Weights of a small mixture-of-experts language model, trained from scratch on English Wikipedia: 9 layers, 819M tokens.
Below are experts of layer 6 (counted from 0) of a mixture-of-experts language model. Rows are named router (the router's row for the expert), gate (a neuron's input weights, with its number), up (a neuron's input weights, with its number), down (a neuron's output weights, with its number) and show model dimensions 0-255. Each number is 500 + 25 x the weight over its row's rms, rounded and kept within 0 to 999. Numbers have three digits each.
After each expert's rows: a language model's description of what the expert responds to; "raises" lists some tokens whose logits its average output raises strongly, later layers aside. This comes from a sample of Wikipedia text that the model never trained on.

# expert 23
router:504517473522499500453534540489539491491518536516468477493493524493458521532528525497492514511509461499515487478459533520497521449492467478539531461485482529447507520498545504508531477475540540488476502530521468475502504502517474487515527449490496477505475488499487513483482486489470466511518474494497513520479512524509488490477501481509499506486463515499509500557440509483513513450510497496472499542478536522489500475521483491502473472535518469474541495474556520514523492495475514507481486472509481491518513480478505529542497472503542537531513534479479458446516481478563529548515459511486495487545511484476471516487518457532484491564499475502517501515517509501515490476487483465493495491513520485514454520554553492511500518521534483558483509531476455521467497452526483
gate0:483465488499457473489472507492485548492496485469447539498476546501540524501501487477482496565472479484525548464502524528516501501473491517516490533480481501485520526490499485473517509505490448460526482497470490464498523504484519521473514506516534487477502501497513543528483466517499484514481509528508507513492497452485498520504466518440483478482484486509499509514461453509498479465493517515502540503460515531514502474534490469526486458472489501472495509487517544498532570560466473531516503480489512480471510474491475502512525523484529469492471501535503465531534465467515506531523486492498532498507463527442507441551506498503523511525515503471503470462547505491515512498531517454498497490529507521545491540459499552529500541482524490495512531498493459545492527524536528
up0:504509512477481466473527547522446477460465471500488483538454538489553532479514487471482498524497519498494481514522527530467562542500490499518502500507537546484496488498519494462537449526502506536483490550497494539520489535509509505527482495500500483483484476496523501476463474499495470482490472520483520507533472550463503503506511472509476494497465506489470545514541531464586518474464512513499520502483486517513454490448503525470553495464536521442474474495541519489508504516524515494470518507510516494496493517473469495494477500502485484502526440529509462441525496514468497523533518480481489487504525514540458495532476506506547505478462562491530500487498489470482458521493497495464482522483495485497527485475522487477481489511524510498514496477481511480492541519493478
down0:555512499520485495488466561531462505475469425482543490458507515563484533477488491431498500476511514524547484475491510509508451475485523508489531531524517473486527526503479478522492456518513527515492475500503538486510508491512470462513501495506484484512461475474452504490504489525521498469497511530478523527492475489531478502530496489518508503496492494572494512531469505479499494501510522530499526525499501488520496488499518514491527467514471438473520486530507511545480518509556515470508478499479511519457491543528525518506449458492450487527492507557487514476502523515486486492513512520504530512480475531498486538499502481530488496544498500472476514504507469537522550515478522485456505506445505459512470510518501471473513468517481555475482543463539473519498509493509482
It responds to: Personal surname endings
raises: " (", ",", " and", "\n\n", "-", ";"

# expert 59
router:485544558525535532492472442519498447507501454491527476477498504554459498475519542534513490457457534500464519502484545483423533484502509521517498531469481507532478498460515481530499520486495485490517519489469515512488505526506514503494517534502498493478498499490490520484449499501510481511499537506484509500492455504524525550488506505481488509483496519513568525524536539502469441471503482501485526473502519471446499536543512503484501474472498470504499502493480497505494508526514516496493509546466482503519467519499494572467458460503488506495477518497544477530444457484516473494537560516495488475475468476477490498489487501529511454489516504506509500520530498491514495498512513483519476564511489519480535480492524507518483541496493473465489504507526497509471539536494460
gate0:514532514484493525522488497441538495484508500499519530499535519535510530508468539491526488476437475499550526466533488513472526490504491471506542501542442525540490477513499508521470533462517503554481497505500534489539514498523530502505468557489514480473538501530483487535526427492494485483492502466516477491505536494522498493508514499494497518512507496508537493539537491518509497519498473505507520487507490488546519474532505514496534522507522477484488559511483500526477515487469517530521502475487532480481507472536504518491510527510505504570517486564491451460454508496488508476565474511501537532530498496507508525499468505450511500507473534534557503531522472467470499498487500488501488445542495467483519501497510503494504484531493468518503541495518458479490472498534454
up0:500553481484471569519496495515506458521503481504469477504476520491462514489482492476492476463518531496478484486508557483515478525487497454487515450509501528490488514500481435494494538517504479516485458507465485480514501528484507518482534507529527481542479497498514470503515429486511497487503501475477483495509489500483485481471472525488548497501484520493479483546520498523468525542511481495509484487500487508509485516486444544520523476512490471480485471512502475483521502466520507517524491505500530493489493476520509516485504526497541488441413498465506528483531472485502494493489517503478550508512545530519567426486490517496513485521504501510483555481477532481475522464529524480538519459530536480515486522499489488522498465562513448500483504509541503509454506516454500
down0:506508539510534484484509496469498471516495516468473535450537498509512480501514512489498468532464509488500497471494483470496512493521541487522478474536529494479483534495488481511487540516533554462467506489510522515488513506514442511496476496470478538496479512471530533492515454526531496514504502525521503476470496436481471509473516495448489515470484513542493487511492506479489519468457530486484568454528485529488523465476512467500475466493502512506523531551507558467495500515541487500559476494478484481484492513518489455464521479530453512480518455498483517497494530523481480477503500527528490457515527509498457434585500506475501509476551522492522516488539561501496521523523508454534506506516497489517497495503512474510493501484462517481502490530507471538507506485509489
It responds to: Digits in quantities
raises: ".", "–", " m", " b", ",", " per"

# expert 40
router:509543514531470557496494483503496474509482490490478538474475506515493520494564565512473517518475482534465465494500553459488496487564483522475473520500501500458464495476549462472467516485522498472508517495473517532495485518499461460540463525456498499455516516499485503516496515510481472523480508490511491485482482478500490501508495511490560526511482546514535517487503497515476466446512495526501506479494512454465481513494524474503521502462511484541495469515543467513519540518480496449495502477501532519456501492471455512484533490512489483498487454511513471513490495512482528491526505502482508470503465489478507513459515496532525449491539503473520506525519536550449504506495487455530487518544466491504514489532527476521514520546481530523506526548513458521470525499505466
gate0:505446472511464471529506509504542485477487513447523524482493523494481515526475514512532487521488514497517538526550519496510502492515512530484518477433490508520484496493495476519514514498534522475491492467499498477531548475510491493483497519488451471484497492456492489495459483486492574495511520468495509497456514485486505541476534554546500513456519525511513524505493485512463491485487504467530487497528484500526494517493495538465514512489479510566498469476520493496493540524514504480529510482508445550520489507494480541496494491519500583519507479490574519479474493511526471481511483480474504517541514534513523505507502502508524485537509481535523495483515492517492486533520479496527451489504472475502495468499494469522500528503483517532501554531520439474449573470498466
up0:538489480502480532490454498529492495497496499454518534481481470514539496480464428505492504490497455509486503484453543493469530495511499507517483517469511514517515497508449477509475489513507518522505451469536487497500479476464457490541528515521485496488528473497505503453512516520476541499508506505494502513470471497524492476534490449484501496488485454507515483501495518478484481473479557505493495459457494489510458516492496536513481474517498464490527459527512483508497531475488486448527478557480488487546488507524527514471464522491448516527455428487524458473474506491481448532537526526507508486502468514498471517490501494487562495497523495473465487496491540541517487520504490505518538506463487457555498518538471489507534518517492484476480530519504491504564528484484483
down0:521503511538491507496502501451530510536450481488522506442504467515483533481516503485492521488563496502506474461500546514477494481469494513499469477485503493505497506463477472496522460493465494480477507480506537527490530549529485506511498533504502470510487497490503497466486476498583478517505437490496531515484544522470479527491532536457522518502470550527472514456498485508487513476507484493538512468477514548462467506452476499529528485514500512508481547446505515496511482498503498543523461470490505513510504488480470488487501477536480492522511493514517530455480511508485491484522501516441480507485496507501483511491484493543475516487503487508530518441496577530534511515547494491524429512477494519513502469556516534530490512506476494504465501481554520473484508490477470
It responds to: Digits and coordinates
raises: ".", " |\n", " |\n\n", "-", ".\n\n", " |"

# expert 54
router:449509532519521469527480501496454533512480451508500507504442512484526527525496490482499500467507489471486534487562504487529534480518500536497480484498501498500529498470496452502506513525514533506543530481456505522508517527471494539453466500462483507528536499539549500540524495487477463476496504499493481538538476475532561549494460505482516477451507528528508488493499453498497524554508488470473479470481479490465525537518519503451514519513502520508532550496488523471491497491484504506514517523493514508513467479471463512502492504495474467477507458458504470505463502488527513537514500497513524480508505493542521514511524509448488545490476502481506469476502523511537462511540550506491441504470491531531520467517490471476515521463510504491533503478468538470495479519495544
gate0:493489549475516534470525503516474480509481520489526488525547549521494542454501501451534509492507472527488532497474484480426487485525467500519489492493495486481521440495490520483493516460516516483473450474529491504499529470525507483488488498513467481498478470519500481471499526486479490483483514514490522526435514493472477507535495472481535466461500470486497491528447528500458496489475511507513470496470482489507538558526515462486498435473545500503508507476525511494497516526500489501480477513519536482487497506473516500488488482478524450464568496510491514501478482459459500480500520446503521492523517531526485449477475515499524499503477510530521521496451466505501501472508532452516532548451498504463532475499510479485447513476499494476536483517504533506514524526506548
up0:522504504516464491521509497517478472506473505509531472491467520495475506477517490487516518499477507472502528471477468523493501526485473511497500487515430550500494504510557498502504458529509511521473493500481506518525510507494525525487498499533518539494454497514519534477529478492473516486512532456515462502459530526521463496514480515487492462475483494522514507516523457453530513479485509487475487481448541478492510477481511503498468514503481494516470520483442474521515491499520497520510526506523493508490488522518503488495430479556556503525436481516507504493513519532521511486515472506512473480505475453542524523468494485471505492487537470491468531548542496471530546546494449476508517486478490512475454493481518427503479495561506519500461442476537519561484503497501465
down0:515519499501527481440483528539515504475518442508449483514472498472494508476532509488505451437502547541470502516488499500470503504466543505504505507486462504523498502463486504507481493489508489519498509518522532492500548539503523459487501522488482506541510494506509475518493516537469494463513463508476462473514508504515495489549557521511495439485522520472486458512477499497518453480473513500520513500500509485532528515502531475517498543510461534441553527476546511500526520469491470475515497520502485503519489513520487497527485496493497500460441547496475492462454502490477511509483475491496480467496515453471494455466500465488540499488534537545473503515492521489505491520491546478463480495460538558556492485508498458512503519503521488497538510501493477501504550529505525
It responds to: Word-initial lowercase consonants
raises: "anton", "ryst", "ool", "ore", "ricket", "risis"

# expert 22
router:513499526471487505526478535525480508507461503510503527505461521470492512555442514462481515519504526489473530531495483481495466486490509483512488507467482464518505516465496518482519523498510487472531497499474515491470508470507491561490445508486484507507482494501487507524447518476489553494501514541476484514558528523509525482489512495446462480487519464489498435469518489487513477541503472479512502538543498453443519531542485482515473522464474504512535493509492484484491539495490509475515496490493498508475515510473490532500513494510469475504461486534539492522470504489480476537492526507471542506520479499556482508519515541505511529435508483489522476471493539517533520494561519543483469565459504546541503517466479489482474491536502480496501533521504501494557479518504509
gate0:461511471502499502490489532503503472529473498533504532486480453517492553529492506498531488546507486467477508527509464536523481480457503462519464512506482511482517523444530489476496546505513480517531502485531495499500496496549493521441450447513448503537525492497476466537520486467475526500492479506503514493533513554515496489468543503525512525481499511550475490430486489497530467440485459471477502534529520489512546488536477508454468517458466519481521478473515445522512462525527509489495509506513509437475486505523473492521505499516496537496484502452505484504489493491540476495492471480505514533505486529501458492514466514492486481484549506509508485538493507495501504467535481510496493503475527487477504520499472527528496499476503503516517508541476525462544501514555531
up0:481508524472525515470522509499483552505531529480505526472536489488459505501495504547488511519497498521518499505511514500498520513490505471511472493421494455520509501496500523497479495516502461506493471457515532503506485560523541505500503490544509527498481477494491406487510500514451482563506514494513472466485478468450521529517435485494520477520483491507514501444493504448519534494492476534488481531514497506495514475499556534501459493525499484493482500466548504507484445527547460503528474463499495476466484524545505466483494497463470535479499451499502498497548502463514505518532510514494515486491514468499490497503512491489484474481560495513465502533525500451489523482504515501487524519501478501493506490498536472498552525452477509525497512457474523522496553518521479
down0:536494499479505496493497510493515469485519494498503440488509493490487485507522559490520506521460521501503537488505482478521492550527503485481500502516517511490445501502514521509476521506485482494521510478500484494467529506502520501498524518446468507472485484514433509498479496489484513509500527457477551495508527457532520506478479444537488497522516488476504495522488510448476572567489484499556492447530507455508516521524494455470528482516494523492482528524518535463533517525511511482494497496494516509486497474505492554536512475509517486472483434519547511491549472534527486482458483538536495518535478496529467544475466501482501485531474493478463481486558479536504505511507523472487496478502477480450498523512506513496499481507468509487520565508466496453521507544531501
It responds to: Latinate word-initial stems
raises: "os", "end", "ent"

# expert 45
router:513469528501441455519512491493509520495512462477471461505488473509518509519518492520523489467500481468516542525484502530472545530493533456535511530529494508463466481502527522509517492482492546478491456508484456525489506489492503505465537507534516511500523524486488460545496503490487483510513537500505509521480512497530476536463483507526494519470496472544521450526496509481485493450523494495493515541503513451542495514572498475490450475534455492525522456476505525519454500523525497467541494484495538522493512496509495543494493491511486498505481490542526478547481452469539465497477514525472453517518459501528516513481489505505504483486477505536503528511461499534513491514527482489529520566495513493501510564512533480518488491492500490505516493493489505510484440455455547
gate0:524518527498495493478488461517479494466519470468503531519430463511498538505452494469512493464509518522434550501464480533449515532478524485532555508455519538516478444527523508486462505508507538527488503511491523534471532475529506467507529508495529503526506506484526491553487534523498505545475496520520498526483491446460509517457482517501539506507461500500465539487484484536539497507505531507529504491535522485510509519509500494471473477461485495457527500510531509498486511556505498467489470481544488528506508495553449478501488496443493470468520492529474503519529504526491478528533470543468505439507473474513467467508505517503520536499483478456535513493499499519532483497479507481497509509484488512508488500531524522519544490512484506497487465498534504497478472494478504
up0:454519503449465481475504509532525513497458462508491445525501492480493464488505519478501487502495528460478483488545495498499493509518515480531514491502544495486528521531501531470522499482473462487509523507498479513527510496516503493476501517489507488535550473497508463469487481454521464515490518533542493529516486476503507491466513439498483482492468483533533482472475512494496492509525508491479518495492492485540493471534498574498533519520514534502483459462530514515538496507546517491455499531468501497503520485549501511497502540489481502483456487530441461519536524500475495456504498494491525469495504524538503502490485514550554454537488504505526507436450504508509479527522508546513525503508466491535517493480496497511489477481545505510537430529468560487464493504486529
down0:529531498508501472489509473482481491550510525503526490514514505508537515499528502519534494530467492505521479474453480501515519482527508475491483493529564497516520493498481512541512480529530538455505507518505430514512511471495500507492502508543510555507492499447518502508481495487509524470555514514502472516481550506494511550465463586557468536522532516501512465491560491492480527463453524528458493545515526471521457500470496500486480504476509498561455470490482465527513507485484498505498481456521548454502523520504470497486479501541493501532494470497507457497505444504516492496458468492523516497513478476540511511490489469522474546485485511473499472499520491505467553521505490475500482508548486482495495456478482499518498501473507501535492510481495493499491521493493457
It responds to: Time words and years
raises: ",", ".", ".\n\n", ".\n", ";", " and"